Experts of a small language model: width 192, a shared expert of 64 neurons.
Below are experts of layer 4 (counted from 0) of a mixture-of-experts language model. Rows are named router (the router's row for the expert), gate (a neuron's input weights, with its number), up (a neuron's input weights, with its number) and show model dimensions 0-191. Each number is 200 + 40 x the weight over its row's rms, rounded and kept within 0 to 999.
After each expert's rows: "mostly gets" lists some tokens that are sent to it at least half of the time. This comes from a sample of Wikipedia text that the model never trained on.

# expert 26
router,193,178,231,142,162,273,182,209,234,256,138,231,175,135,204,141,216,236,204,153,177,240,262,204,141,203,116,137,267,276,191,209,159,249,152,231,225,244,261,254,176,241,224,227,210,166,160,168,183,227,197,212,172,146,174,217,195,214,244,255,176,175,243,205,238,186,144,156,199,145,182,187,259,221,175,188,152,212,138,227,247,232,163,153,256,286,184,173,234,192,231,143,189,260,268,266,151,134,210,137,106,235,239,174,238,171,167,245,235,232,192,210,231,163,218,164,154,165,257,159,190,219,206,187,237,207,179,156,255,229,209,214,161,210,243,231,253,188,255,236,191,180,173,127,207,178,275,257,217,148,208,222,179,167,175,143,231,181,178,249,272,234,200,165,199,165,227,237,182,155,230,260,155,264,277,144,217,170,226,216,187,135,187,241,166,233,258,213,164,195,255,155
gate0,189,170,277,277,271,168,166,259,194,208,232,166,231,133,173,168,218,152,227,152,208,146,198,208,226,227,174,252,177,162,135,215,226,155,172,151,223,201,144,162,226,93,240,251,202,206,227,189,174,140,194,246,140,223,152,98,139,208,199,223,229,148,234,269,131,150,161,112,228,259,286,226,212,203,206,145,219,165,215,199,123,232,144,227,204,161,174,213,260,222,215,212,216,222,180,169,121,163,222,196,201,201,211,239,181,262,261,182,215,242,152,173,264,225,215,231,209,248,186,259,135,226,220,204,134,215,183,244,182,189,170,236,207,256,196,162,238,192,166,129,235,100,207,252,142,188,190,187,163,224,276,144,180,227,182,221,216,180,231,247,233,180,258,218,210,206,198,233,180,227,188,214,212,188,242,255,212,213,214,193,176,245,151,192,242,198,212,128,250,230,130,127
up0,149,176,252,173,194,158,182,168,191,193,217,108,208,304,158,158,303,164,303,225,200,241,163,172,295,213,277,216,222,161,191,224,181,208,166,150,184,141,237,152,210,166,169,198,219,208,152,207,201,243,145,260,165,182,188,215,250,134,212,115,195,248,173,138,244,207,175,229,229,190,183,219,256,265,222,217,150,211,285,154,281,184,204,191,179,203,148,200,220,163,195,209,222,255,256,278,224,155,224,206,146,203,268,153,188,170,248,229,239,211,111,229,265,159,161,248,210,193,150,188,209,186,185,226,199,253,207,205,223,141,266,151,228,174,165,225,198,174,244,161,180,180,206,183,177,212,195,190,177,245,164,222,183,260,220,194,122,242,181,240,179,165,153,255,236,183,186,219,213,277,239,222,179,169,190,244,115,206,171,179,180,200,200,238,233,173,197,149,286,232,140,225
mostly gets: " Succeeded", " Kevin", " increased", " directed", " endemic", "June"

# expert 109
router,257,138,196,190,231,227,202,213,216,250,284,251,215,272,241,172,189,222,161,188,233,165,151,222,159,228,253,136,228,205,194,251,257,164,186,228,242,206,147,120,117,155,250,181,143,164,169,166,270,235,165,143,205,223,168,187,119,156,249,161,168,265,132,188,248,174,270,182,221,174,160,258,182,172,147,215,254,208,229,149,230,211,167,264,242,201,189,271,211,221,147,180,192,214,140,204,224,136,124,166,184,236,236,186,183,195,247,237,261,272,158,155,234,158,263,184,160,217,200,159,180,200,151,214,168,218,261,217,222,246,236,202,161,213,152,165,207,203,168,195,206,172,129,248,243,239,241,232,231,194,222,262,274,245,222,284,242,162,120,229,221,190,231,178,220,125,246,189,225,269,241,119,224,185,222,181,215,189,138,222,203,231,206,232,177,223,198,216,243,207,202,167
gate0,128,203,164,171,276,236,183,219,168,209,179,221,164,220,240,183,163,240,186,160,146,146,235,260,179,211,175,244,67,48,184,254,254,206,241,175,203,224,170,234,185,217,137,182,110,192,204,206,214,248,177,240,208,209,195,204,151,212,214,253,229,225,184,162,163,215,163,189,226,164,283,169,178,108,202,175,204,240,198,194,197,145,184,253,202,176,222,247,206,192,216,142,219,204,235,245,238,208,172,265,247,154,189,124,226,182,219,172,181,258,105,172,189,210,150,248,146,218,187,184,249,197,231,146,179,216,207,180,219,188,202,269,233,300,142,167,197,261,208,186,248,174,198,206,203,196,256,209,231,133,224,208,274,225,176,175,258,177,238,155,228,248,174,206,174,190,200,228,193,248,252,199,229,104,218,139,101,175,185,182,210,175,218,171,172,228,128,253,182,228,201,178
up0,188,174,158,238,174,325,250,306,249,199,145,243,210,209,261,124,122,192,202,236,164,220,190,203,240,226,151,225,192,171,235,236,215,184,213,203,235,194,154,177,275,223,258,164,179,157,145,238,193,240,248,207,305,218,216,113,175,209,190,249,135,246,180,155,195,234,192,200,263,264,165,197,179,254,190,129,192,248,203,133,82,224,136,193,184,194,206,156,201,175,199,237,100,177,223,197,205,166,177,182,194,159,182,152,199,152,200,206,171,185,235,155,145,272,214,215,155,246,216,152,220,206,293,176,189,209,221,191,242,200,189,202,206,142,160,216,222,223,188,170,169,192,245,173,253,256,215,250,244,272,196,236,203,270,208,186,198,207,197,170,233,323,209,208,194,211,147,199,179,239,211,206,168,193,199,201,129,214,204,252,216,165,160,199,160,247,174,191,259,181,236,255
mostly gets: "):", ":", "\":", "–:", ".:", " :"

# expert 104
router,202,199,128,232,246,234,245,155,121,129,194,186,227,259,233,131,205,175,163,157,189,237,239,135,185,210,255,241,153,182,212,164,212,206,164,247,241,187,222,242,280,248,190,216,189,277,209,185,192,231,185,129,226,269,173,268,205,188,188,227,219,184,257,223,219,159,145,219,213,203,162,215,140,248,213,213,141,206,209,185,194,233,239,250,144,187,179,187,224,159,198,179,136,168,213,235,269,221,108,190,202,141,184,154,202,188,217,191,204,216,216,138,148,206,224,172,194,217,214,123,181,281,212,238,103,176,152,184,153,239,219,217,170,242,165,186,107,175,230,222,165,159,262,235,220,232,196,211,168,181,197,189,194,224,199,186,115,142,229,187,104,154,219,187,261,272,216,138,278,263,237,159,267,192,180,162,193,233,142,268,193,266,209,198,201,166,124,190,149,215,141,179
gate0,180,148,237,219,173,182,169,219,131,157,208,189,211,252,196,263,302,182,194,154,233,238,207,177,220,252,297,250,189,288,204,189,191,187,215,199,198,301,224,173,256,167,223,167,161,270,148,266,264,224,180,167,225,172,146,191,188,197,200,191,110,209,197,231,174,173,171,210,178,263,168,146,196,125,207,240,171,241,274,192,246,194,224,204,185,140,165,223,214,145,242,184,222,192,217,186,204,247,188,196,219,233,147,227,189,214,208,202,203,176,177,186,188,210,193,211,175,262,232,156,207,143,145,127,174,146,88,248,193,163,188,241,266,145,235,255,167,195,229,174,186,208,178,167,212,121,153,100,177,194,217,198,188,273,168,165,190,143,220,166,203,222,116,232,248,182,242,145,209,134,184,149,187,183,219,121,221,283,163,249,154,201,212,249,160,203,204,188,249,218,238,269
up0,180,170,142,241,212,210,162,197,269,238,220,202,206,146,108,172,226,234,171,200,283,275,215,187,238,212,178,218,227,174,172,196,232,205,233,216,191,200,213,175,256,199,214,149,161,283,294,212,165,170,199,204,239,210,186,249,253,230,178,141,167,202,224,262,191,192,204,188,123,139,173,169,144,148,199,219,204,169,271,209,159,272,203,285,197,233,210,167,188,141,236,213,201,123,258,187,200,192,231,213,197,176,201,239,225,206,152,229,221,215,194,173,182,213,215,208,80,155,141,216,130,261,209,160,229,178,217,219,261,192,234,241,188,180,185,211,169,237,165,156,230,198,183,157,241,156,209,182,77,204,153,170,197,121,159,197,173,157,212,259,236,234,240,164,196,228,226,191,291,203,147,128,211,223,152,191,193,177,150,144,202,257,198,201,190,313,217,286,214,181,150,125
mostly gets: ".,", " ,", "\",", ",", "\"),", ")},"

# expert 34
router,151,190,274,176,160,192,123,246,174,188,143,230,163,142,167,170,231,278,150,239,266,215,243,225,185,246,132,206,212,172,207,160,253,217,179,146,238,214,271,275,117,254,191,228,256,158,235,178,137,260,241,241,160,197,154,248,212,163,169,219,152,215,223,257,180,243,173,228,184,219,208,266,212,207,193,138,169,189,170,205,264,140,154,189,187,279,196,175,216,166,207,178,252,218,233,202,270,129,211,178,252,212,205,114,232,157,164,253,171,197,181,188,267,210,230,190,178,165,220,266,210,188,185,196,234,213,189,153,288,206,272,257,132,248,242,248,172,189,230,252,161,185,156,156,184,264,224,228,147,219,163,238,193,130,233,252,196,173,192,187,255,261,141,216,164,220,223,238,176,171,230,246,194,172,269,215,141,199,232,157,187,198,206,215,160,165,216,237,171,169,195,108
gate0,228,187,209,125,287,240,205,225,217,183,189,200,185,245,247,175,200,166,193,279,193,118,256,207,139,288,150,236,149,219,146,149,242,155,217,144,228,189,198,124,223,226,225,206,236,174,162,205,201,108,246,167,126,282,200,200,255,145,162,189,199,200,205,207,190,117,225,228,142,172,232,208,124,216,140,202,221,235,214,178,159,187,250,206,206,257,154,158,184,174,207,178,253,201,166,175,255,199,209,271,280,291,139,219,173,204,215,254,129,264,177,174,230,187,181,238,204,223,195,180,257,226,154,176,154,186,209,142,193,230,158,256,202,194,164,252,241,185,167,141,260,210,167,162,218,175,247,191,174,238,191,240,183,153,303,192,171,202,240,184,196,204,294,256,189,227,182,167,202,244,192,187,170,206,179,186,197,292,200,156,169,270,217,166,200,223,202,207,183,184,247,109
up0,229,209,211,267,120,179,290,224,181,204,191,216,154,154,201,189,153,195,187,159,189,230,167,124,244,178,298,164,138,182,222,246,216,227,215,199,164,215,231,187,180,217,218,163,237,89,189,209,201,227,172,140,243,174,228,211,235,182,169,160,181,186,239,284,260,209,198,143,211,163,175,147,169,184,227,141,226,216,187,266,239,127,254,244,219,208,165,213,204,225,213,209,180,239,290,137,198,175,190,166,198,188,197,171,190,246,233,245,211,206,121,159,223,225,246,141,241,235,265,164,193,132,167,232,216,201,155,184,209,195,201,130,142,227,230,202,262,233,286,242,85,190,252,251,180,156,221,159,183,186,219,232,187,162,135,210,194,206,172,276,180,231,262,203,167,91,171,232,155,261,210,168,252,262,181,223,196,208,206,209,235,172,248,241,165,165,240,131,204,214,185,259
mostly gets: " km", " million", "°N", "000", " UTC", "′"

# expert 44
router,197,146,176,151,191,249,187,237,258,280,113,225,211,190,212,181,200,261,178,152,151,240,241,235,190,186,153,152,242,273,197,243,152,204,164,194,213,235,225,294,175,229,261,266,262,182,177,220,222,233,215,256,178,164,120,253,208,204,231,253,173,210,303,210,264,161,173,130,226,119,163,233,213,203,167,244,181,193,137,265,192,236,176,130,197,289,168,226,203,264,119,198,204,273,258,232,176,166,188,138,108,260,250,212,186,204,183,265,235,247,159,171,207,209,189,191,174,155,234,128,192,230,195,163,197,195,186,166,261,175,259,193,144,273,207,249,221,201,238,212,188,177,205,136,234,187,196,223,220,133,232,207,185,192,179,166,273,201,193,224,211,166,204,174,155,199,219,208,180,140,242,251,147,234,261,200,202,169,203,184,183,134,173,224,128,191,242,230,177,200,205,199
gate0,165,187,242,130,233,221,196,173,214,279,268,253,207,159,217,185,210,141,158,175,259,177,191,137,153,212,242,182,214,236,196,253,200,110,251,153,234,173,211,159,240,224,202,211,147,246,141,272,176,98,268,187,157,164,158,188,193,169,184,236,310,191,182,280,211,271,263,267,198,116,202,196,141,198,282,203,132,300,168,179,127,207,188,186,211,175,224,168,228,169,220,176,184,163,193,240,214,132,156,163,225,187,173,131,237,203,272,213,195,154,219,103,210,240,146,154,218,211,227,184,188,224,190,217,173,203,245,176,193,276,168,265,182,256,169,187,216,200,188,176,249,241,160,217,190,195,172,263,174,174,110,177,124,255,224,197,184,178,223,232,219,202,189,216,142,182,212,217,250,230,187,154,189,223,219,161,207,282,218,197,233,230,193,226,251,180,207,183,191,230,197,208
up0,151,200,154,230,217,235,181,155,190,233,135,171,184,197,228,205,195,206,177,188,247,243,179,256,195,240,192,183,184,246,304,227,167,155,187,123,238,221,102,225,201,272,199,177,218,233,178,163,167,277,227,170,257,207,144,149,188,179,161,133,235,254,205,241,129,166,187,147,153,181,131,145,202,140,175,199,151,247,264,182,122,228,188,214,185,225,228,238,158,155,228,218,184,210,185,167,176,250,236,222,205,220,75,225,250,226,248,232,93,203,222,209,228,183,174,156,218,172,199,182,171,201,257,118,243,209,128,167,231,157,195,177,225,197,144,208,181,131,218,186,215,178,210,218,202,154,297,178,207,183,263,209,165,224,194,150,144,207,253,243,197,249,287,201,194,217,160,168,249,185,189,255,175,221,244,185,150,133,161,255,226,214,191,186,146,151,184,154,237,198,132,167
mostly gets: " Synonyms", " Insecta", " Pos", " parts", " Following", " Lyrics"

# expert 32
router,199,171,236,135,155,269,200,209,228,255,147,226,178,146,196,157,203,249,212,144,165,248,270,202,142,196,114,143,254,262,171,206,162,249,164,241,230,236,260,267,169,256,226,227,201,169,162,164,175,222,206,220,166,152,174,221,198,215,232,248,177,168,238,213,256,179,137,153,196,143,179,191,251,210,172,199,147,220,142,226,233,228,157,153,257,280,186,175,221,205,239,136,192,257,269,257,155,132,206,80,116,254,249,174,234,173,173,243,246,234,172,212,229,165,213,163,153,148,250,161,179,202,207,180,230,212,180,147,252,222,232,228,171,211,227,222,236,187,250,236,192,186,165,135,204,185,256,254,222,150,208,218,175,164,182,141,232,181,172,239,264,228,196,179,203,177,217,222,184,155,237,273,163,273,270,144,224,168,233,207,185,138,192,242,162,230,253,220,165,187,254,158
gate0,238,203,275,188,199,222,206,112,169,164,222,224,269,275,175,139,266,204,246,267,207,137,113,255,240,232,275,284,219,117,207,204,225,151,158,134,250,204,153,144,194,275,230,188,193,280,224,193,220,201,234,245,200,192,213,168,195,244,137,222,186,107,213,185,225,243,142,205,223,168,112,257,235,153,169,188,160,251,166,196,224,151,165,169,191,170,188,182,199,185,200,275,220,220,193,202,224,202,237,223,215,251,266,213,244,225,211,186,189,123,210,185,211,221,155,212,188,256,225,193,144,148,201,172,192,188,179,160,132,238,183,240,160,242,150,214,233,119,230,164,159,197,169,207,204,235,251,175,198,267,208,244,152,226,267,175,175,124,155,192,178,244,248,299,232,167,219,189,189,243,248,262,218,221,218,229,235,196,223,173,250,176,264,184,236,157,146,216,181,206,191,204
up0,158,202,239,215,144,196,214,188,188,246,262,160,276,162,149,155,171,132,224,167,143,272,216,175,147,171,138,227,234,188,201,191,245,201,209,237,171,227,259,180,268,230,264,243,240,194,197,175,230,202,139,186,190,202,162,224,207,219,212,183,215,165,103,255,196,175,245,123,220,181,202,248,157,198,211,195,198,165,256,144,172,172,273,249,211,252,194,193,182,191,240,225,177,167,218,224,227,207,123,189,257,234,241,183,187,192,205,167,139,321,150,244,158,226,121,233,233,187,222,219,217,219,110,251,148,169,138,212,229,231,207,199,195,126,227,212,202,207,203,208,213,167,192,195,182,222,176,251,133,185,210,232,191,159,100,125,233,220,255,216,222,155,166,231,147,188,210,244,161,247,223,269,272,187,170,113,148,206,105,136,206,254,262,165,199,203,225,223,188,161,233,160
mostly gets: " rear", " Prior", " Due", " Engineering", "ocene", " composer"

# expert 115
router,172,284,231,148,140,247,222,196,248,245,144,148,114,170,216,226,194,168,129,181,127,206,259,194,152,226,158,199,204,235,157,196,132,169,143,230,184,214,264,285,179,209,270,202,240,224,166,170,226,191,204,238,182,209,151,265,218,205,149,241,140,207,265,201,214,235,260,186,217,140,165,176,238,186,157,183,104,208,181,190,198,263,241,175,226,255,158,208,247,205,170,173,173,281,297,247,174,209,206,183,235,177,202,197,224,209,169,225,246,220,163,247,237,172,231,146,177,134,239,202,221,212,174,173,164,255,219,170,166,228,235,207,233,164,156,265,245,207,230,245,220,247,184,137,257,196,242,258,184,161,205,282,160,221,173,170,262,207,204,202,246,202,168,177,192,143,188,195,187,169,241,258,226,282,239,184,234,199,191,261,169,201,150,283,255,261,217,245,174,159,268,155
gate0,159,237,122,252,209,225,283,180,314,183,186,275,239,258,216,233,211,174,189,244,245,287,170,197,204,213,157,251,237,167,154,153,210,100,156,241,204,229,201,212,117,171,175,179,184,221,223,255,162,223,251,242,227,236,179,151,210,186,213,254,204,216,195,135,238,212,254,174,196,99,156,174,201,156,151,267,82,216,302,228,242,156,226,248,189,236,137,156,242,192,194,194,200,250,100,183,261,202,175,212,271,271,204,223,237,245,205,153,192,224,154,203,215,150,172,200,249,276,196,215,191,187,210,252,212,267,160,142,237,211,198,216,203,180,173,252,191,304,180,190,275,219,162,236,181,200,195,205,174,180,176,235,214,229,164,200,141,173,211,182,181,212,206,183,237,178,188,197,199,187,178,227,259,206,189,199,192,183,175,225,265,233,271,176,179,190,195,147,194,209,234,174
up0,232,139,184,156,213,175,238,142,205,184,124,136,131,227,166,222,193,191,163,211,256,136,224,165,191,281,232,198,173,191,202,159,269,161,222,187,209,234,134,121,160,223,196,270,236,184,165,170,239,168,229,214,138,208,231,249,189,135,314,181,217,216,118,186,214,213,200,207,257,133,225,234,207,199,154,165,206,217,210,261,181,169,160,234,220,329,181,217,229,269,197,145,229,256,153,218,171,215,223,188,133,210,175,173,273,258,162,276,200,158,219,237,210,222,135,144,178,259,152,160,181,209,240,183,120,220,242,246,241,225,222,232,145,170,240,158,155,164,232,184,244,157,138,207,223,169,255,218,194,253,172,177,174,215,233,246,174,133,154,259,181,252,192,178,242,203,182,271,186,209,233,165,119,210,200,189,204,184,233,246,220,181,170,252,220,188,153,199,203,205,163,240
mostly gets: ".g", "c", "ingham", "yg", "g", "ham"

# expert 58
router,163,156,180,179,212,203,186,245,224,244,170,259,286,195,205,247,231,234,203,247,158,216,260,203,247,173,174,151,195,241,222,186,198,208,243,158,155,199,176,237,165,180,219,234,224,180,221,195,233,202,250,284,160,192,186,237,241,187,251,259,163,205,152,176,210,118,185,222,205,148,254,252,172,195,213,87,182,180,124,258,201,221,201,190,178,234,170,209,177,245,162,157,198,205,205,193,271,126,126,213,161,208,220,214,178,208,162,151,261,217,223,267,215,234,205,266,239,152,83,187,178,219,177,252,167,179,194,201,209,140,142,277,223,116,272,203,211,207,209,201,264,209,213,208,227,238,193,193,142,214,173,227,111,212,98,287,224,149,163,161,167,264,175,160,209,279,177,190,207,181,182,139,209,236,116,249,211,153,166,202,167,181,249,251,187,213,195,275,174,178,188,229
gate0,153,205,224,222,208,180,215,224,191,160,274,236,191,200,223,273,208,195,162,213,180,188,221,247,243,113,138,168,257,243,194,273,213,253,189,144,235,154,209,140,213,164,162,250,253,201,209,170,204,234,188,220,206,204,210,166,195,218,132,177,234,141,249,173,172,221,210,200,255,227,132,170,216,280,168,236,235,207,198,254,194,234,199,153,235,248,214,185,154,239,267,171,126,180,184,166,206,215,261,212,164,207,211,215,176,195,211,176,242,189,208,190,149,234,186,232,189,241,156,225,238,234,160,254,190,204,157,219,191,161,262,182,240,239,207,258,189,216,224,207,162,188,174,210,247,152,189,159,264,271,222,165,167,265,120,179,135,225,211,153,192,130,163,170,127,167,221,147,305,151,223,182,211,216,284,276,230,235,190,303,176,265,182,284,174,211,298,246,217,263,151,263
up0,244,135,175,203,162,151,184,208,215,172,237,214,216,169,240,193,208,183,207,213,217,193,171,180,231,268,223,187,215,208,256,175,171,181,264,197,149,206,205,155,200,247,148,159,225,176,163,205,153,150,171,212,273,180,163,256,262,218,226,237,249,291,188,218,231,190,141,182,167,156,147,229,218,233,143,220,152,205,264,234,242,189,112,157,221,289,158,258,275,164,194,188,185,182,187,201,171,197,215,235,224,192,159,315,256,268,227,231,179,232,227,219,184,199,219,149,181,251,157,200,217,164,140,248,215,200,211,87,225,172,152,262,171,196,293,146,151,235,174,223,203,204,189,189,212,182,135,216,258,277,175,223,155,277,262,116,182,260,214,152,219,210,195,266,214,272,192,136,149,176,212,191,175,245,196,178,165,170,263,151,209,263,252,264,178,192,191,194,246,231,208,214
mostly gets: "alg", "ipp", "izz", "ann", "ür", "ugg"

# expert 18
router,212,230,217,151,187,207,166,126,187,214,200,210,186,158,175,156,281,273,179,235,216,226,234,203,189,254,163,260,124,78,212,242,240,213,214,158,252,232,183,115,171,202,207,197,197,158,234,284,192,241,155,246,193,210,170,212,196,209,226,262,279,173,268,178,213,181,200,183,206,198,167,176,184,241,192,176,202,109,266,220,98,143,248,212,255,215,177,145,184,185,182,186,191,260,173,201,180,134,165,185,191,187,252,203,264,170,263,235,201,201,153,234,199,236,176,190,194,208,147,267,233,217,244,296,194,207,159,179,165,226,191,224,136,270,235,156,216,146,209,222,272,168,207,244,269,264,191,230,227,167,188,212,177,246,228,160,195,173,148,196,173,100,251,244,178,260,183,103,244,155,174,145,204,233,217,176,192,206,173,194,236,233,175,211,157,205,177,236,168,192,180,115
gate0,235,212,215,245,220,207,223,133,237,228,259,217,219,189,185,153,168,179,242,221,197,243,214,161,154,169,131,242,170,183,192,156,145,218,180,233,277,125,196,227,211,124,145,173,183,193,142,210,202,161,219,188,290,212,260,202,207,164,232,239,129,173,212,284,201,207,179,210,130,171,154,203,165,174,202,163,165,167,229,165,198,180,242,143,119,157,155,239,180,165,193,173,185,188,262,176,197,139,216,163,209,188,233,188,170,144,159,156,162,237,182,264,176,226,239,132,169,234,174,156,155,179,173,274,143,117,228,187,212,239,174,223,219,234,226,172,181,177,188,226,242,263,156,221,147,190,139,202,131,254,135,213,196,248,203,225,104,241,232,193,194,195,238,189,263,241,216,218,316,241,109,162,245,210,241,211,212,253,199,130,203,175,159,152,160,197,292,170,216,148,179,178
up0,236,219,182,215,101,165,187,198,196,169,166,191,234,184,219,231,211,256,104,157,256,169,227,228,188,284,226,181,200,165,242,210,286,286,207,182,138,224,199,158,239,254,256,189,200,182,266,241,240,208,225,174,154,180,188,239,240,206,218,201,176,275,168,207,188,214,238,197,224,188,162,294,151,211,150,239,187,245,222,214,214,210,218,218,196,213,235,243,195,189,271,192,230,272,151,139,183,198,166,252,256,216,222,195,195,190,273,208,202,196,219,128,236,219,136,256,209,154,211,199,205,186,208,145,177,212,199,197,237,78,283,182,226,208,203,190,285,172,162,193,179,166,228,197,250,189,236,198,182,162,176,235,178,161,153,159,294,171,154,219,156,192,159,282,182,208,237,226,171,229,215,245,115,227,202,240,205,103,290,196,189,253,213,217,193,274,144,274,182,218,154,164
mostly gets: "since", "',", " --", " ×", " -", "died"

# expert 63
router,208,154,268,179,207,196,268,211,195,190,141,266,161,145,141,192,169,175,184,180,207,234,286,189,183,151,207,213,249,183,208,127,231,250,181,192,219,225,203,160,189,265,168,285,201,165,229,143,134,237,161,167,284,268,161,208,196,157,183,257,192,247,283,169,203,168,257,248,229,206,218,116,228,222,115,194,225,185,233,150,241,137,215,181,218,225,178,206,175,207,175,186,217,255,171,196,156,180,199,170,229,199,183,199,225,267,174,229,247,226,221,201,255,193,224,217,165,185,144,191,217,211,261,180,154,151,192,256,220,260,112,155,187,203,207,227,204,124,196,237,194,260,124,154,165,278,219,195,246,223,232,183,131,182,179,285,217,204,225,220,231,181,260,193,253,158,150,181,218,155,242,208,150,160,231,271,226,142,290,240,159,221,122,217,196,284,223,204,220,164,212,161
gate0,215,214,170,95,164,240,214,132,210,210,196,164,193,202,163,172,209,166,227,233,188,220,212,214,166,166,245,150,156,135,195,176,241,177,176,257,244,249,187,218,202,167,196,276,237,220,229,250,215,172,264,229,267,179,193,188,208,139,128,180,148,175,206,229,198,213,193,273,174,222,318,264,205,255,282,228,251,233,220,204,231,280,145,182,183,169,149,158,155,151,279,162,168,174,165,200,224,222,209,227,218,221,183,203,196,79,196,183,145,231,217,159,199,218,250,199,216,269,167,116,169,217,158,167,179,184,262,188,181,212,208,251,119,162,221,167,144,192,223,204,207,186,213,196,170,197,157,266,277,191,217,284,167,175,185,163,240,213,237,157,188,201,254,213,96,192,148,237,239,231,181,102,210,198,167,236,251,213,213,241,228,173,175,207,182,161,120,233,237,181,148,197
up0,167,205,235,177,252,190,200,196,255,211,239,181,161,254,141,246,265,162,197,178,223,214,217,224,230,143,141,121,175,200,211,264,242,252,345,248,186,254,127,166,208,200,175,239,166,206,245,218,240,171,184,237,102,215,204,281,248,238,203,169,263,155,178,219,188,199,221,169,195,169,193,192,186,226,137,219,194,193,207,228,176,149,191,251,215,225,173,221,228,199,184,295,180,248,158,275,167,291,204,195,201,161,275,282,194,227,234,276,229,188,140,250,140,209,218,206,183,163,95,215,266,203,133,282,218,179,216,201,176,218,206,218,232,213,199,175,169,237,219,268,207,185,128,159,264,222,179,209,243,233,192,180,187,208,272,189,246,228,215,243,222,227,241,267,204,194,236,260,207,171,188,145,219,220,198,202,183,215,261,164,235,157,241,177,267,226,150,222,205,247,185,242
mostly gets: " %", " /", " |", " Pld", " Apps", "%;"

# expert 89
router,192,177,230,134,155,272,195,206,231,252,128,230,184,138,198,165,201,236,207,150,169,245,267,196,133,193,118,137,252,272,175,201,158,249,158,242,228,231,262,258,172,251,213,233,200,162,160,162,180,225,200,215,172,151,169,222,198,214,235,254,187,171,239,220,256,181,145,161,194,137,182,193,250,213,166,204,146,218,133,231,235,231,151,160,259,282,181,174,225,209,234,136,193,260,259,262,146,126,200,110,120,247,245,181,234,178,168,237,249,231,182,216,229,169,211,169,148,158,256,166,176,209,206,173,234,207,176,137,245,220,232,226,170,209,226,221,243,186,250,240,190,188,169,122,204,176,254,253,230,148,217,219,175,168,182,123,229,176,172,234,271,228,187,163,201,169,224,228,182,157,236,254,158,270,259,135,223,171,224,203,182,132,182,242,162,235,245,219,169,184,248,158
gate0,190,124,166,169,180,180,237,198,132,256,186,211,238,274,160,124,195,191,222,258,160,162,246,190,169,127,217,305,182,160,211,220,213,257,166,180,163,218,205,200,249,86,251,229,176,235,211,198,179,259,146,185,165,205,178,185,225,237,211,211,179,213,167,143,255,197,181,242,216,141,209,250,169,170,225,173,177,181,256,187,108,250,188,151,115,190,245,184,173,158,203,148,192,194,161,194,203,234,158,274,276,204,161,175,178,251,275,232,172,226,204,286,188,215,255,239,270,193,182,191,236,212,213,224,189,200,169,265,207,136,211,184,197,191,249,279,205,134,207,239,197,181,228,174,206,296,173,195,148,216,278,198,160,215,236,130,186,153,220,206,152,162,230,167,175,159,233,276,261,155,176,235,207,212,184,176,161,231,242,227,221,173,206,145,250,153,188,168,230,245,137,140
up0,211,210,188,156,158,139,254,301,192,210,167,102,155,163,166,144,197,254,155,186,251,230,207,286,186,179,169,186,162,191,237,189,227,238,218,224,183,279,226,126,188,177,222,267,232,211,197,245,208,146,225,236,322,217,191,201,237,175,164,166,173,143,174,256,156,211,188,179,180,188,193,205,100,205,243,151,145,187,141,168,226,278,196,202,187,144,173,120,180,157,154,210,127,154,217,207,226,156,267,183,194,161,248,264,191,178,252,192,185,163,232,193,195,216,202,234,181,263,163,178,171,166,187,169,126,195,154,215,157,168,229,179,240,224,204,259,209,160,146,216,163,151,242,196,177,178,257,163,172,265,125,187,221,199,159,188,146,223,218,264,158,215,197,190,273,223,205,162,155,217,156,183,233,212,117,227,272,255,189,177,135,206,158,135,179,228,195,149,176,180,228,175
mostly gets: " ?", "°E", "/a", " Conservation", " Running", " Fitz"

# expert 46
router,190,195,188,130,266,129,276,201,233,226,195,225,234,178,172,233,181,236,184,294,150,229,218,231,249,181,233,134,206,187,192,200,202,229,183,219,119,236,185,210,195,230,246,289,185,227,222,214,196,234,179,162,156,201,202,257,215,196,230,232,208,243,276,195,221,245,173,221,217,160,216,230,145,212,231,231,205,183,164,285,182,199,242,135,176,217,179,268,208,153,167,208,185,244,201,168,176,177,184,198,226,166,271,312,213,185,197,184,136,258,203,208,163,157,179,244,161,194,99,193,145,236,182,269,158,232,221,212,141,202,157,253,129,175,166,185,158,239,158,263,148,211,278,188,197,202,148,193,172,157,129,203,208,189,104,221,251,199,178,170,107,196,207,187,178,206,172,157,153,147,171,195,192,244,149,231,226,105,151,190,147,144,222,166,171,222,256,147,233,167,287,196
gate0,227,192,221,169,237,204,263,162,222,206,206,174,137,209,210,171,229,223,185,224,252,159,164,267,269,170,184,148,229,181,204,159,145,215,226,179,157,291,194,158,143,182,211,183,268,281,178,223,190,108,205,169,232,172,139,173,174,158,168,165,241,248,191,183,259,233,285,210,126,146,170,219,237,192,235,239,234,216,312,185,194,188,176,222,154,278,225,253,156,171,247,177,204,226,253,158,272,226,134,221,205,168,219,259,255,228,199,288,176,203,350,214,264,194,200,207,245,225,165,172,207,248,219,236,153,215,206,224,191,195,148,227,186,225,173,196,222,151,165,208,166,177,211,189,226,207,229,196,223,157,222,179,166,158,224,197,185,217,218,199,146,166,184,252,196,171,224,245,241,162,84,229,223,198,255,206,195,170,231,251,206,160,97,140,253,161,223,196,234,200,175,249
up0,143,221,248,205,182,257,256,203,163,242,259,191,210,216,165,189,198,266,202,193,211,154,168,155,147,214,164,219,247,215,194,220,187,182,208,227,210,165,232,207,238,169,258,237,189,189,216,138,165,238,194,224,159,210,173,267,275,189,193,266,257,167,222,221,130,271,162,210,254,269,227,237,146,159,202,240,170,169,228,204,263,193,189,128,128,159,217,232,193,253,141,153,182,269,183,100,241,173,187,195,191,169,209,185,189,175,165,209,188,138,174,169,210,160,181,199,223,254,196,185,266,236,236,199,221,193,237,203,158,165,255,167,227,223,144,220,106,209,236,248,145,219,184,201,152,218,190,173,267,194,177,255,222,213,138,225,196,173,301,147,178,235,227,86,175,199,134,229,200,190,209,232,144,245,256,246,119,236,217,208,197,246,159,210,291,218,267,102,199,160,152,188
mostly gets: "'A", "ę", "ür", "&B", "ni", " Anti"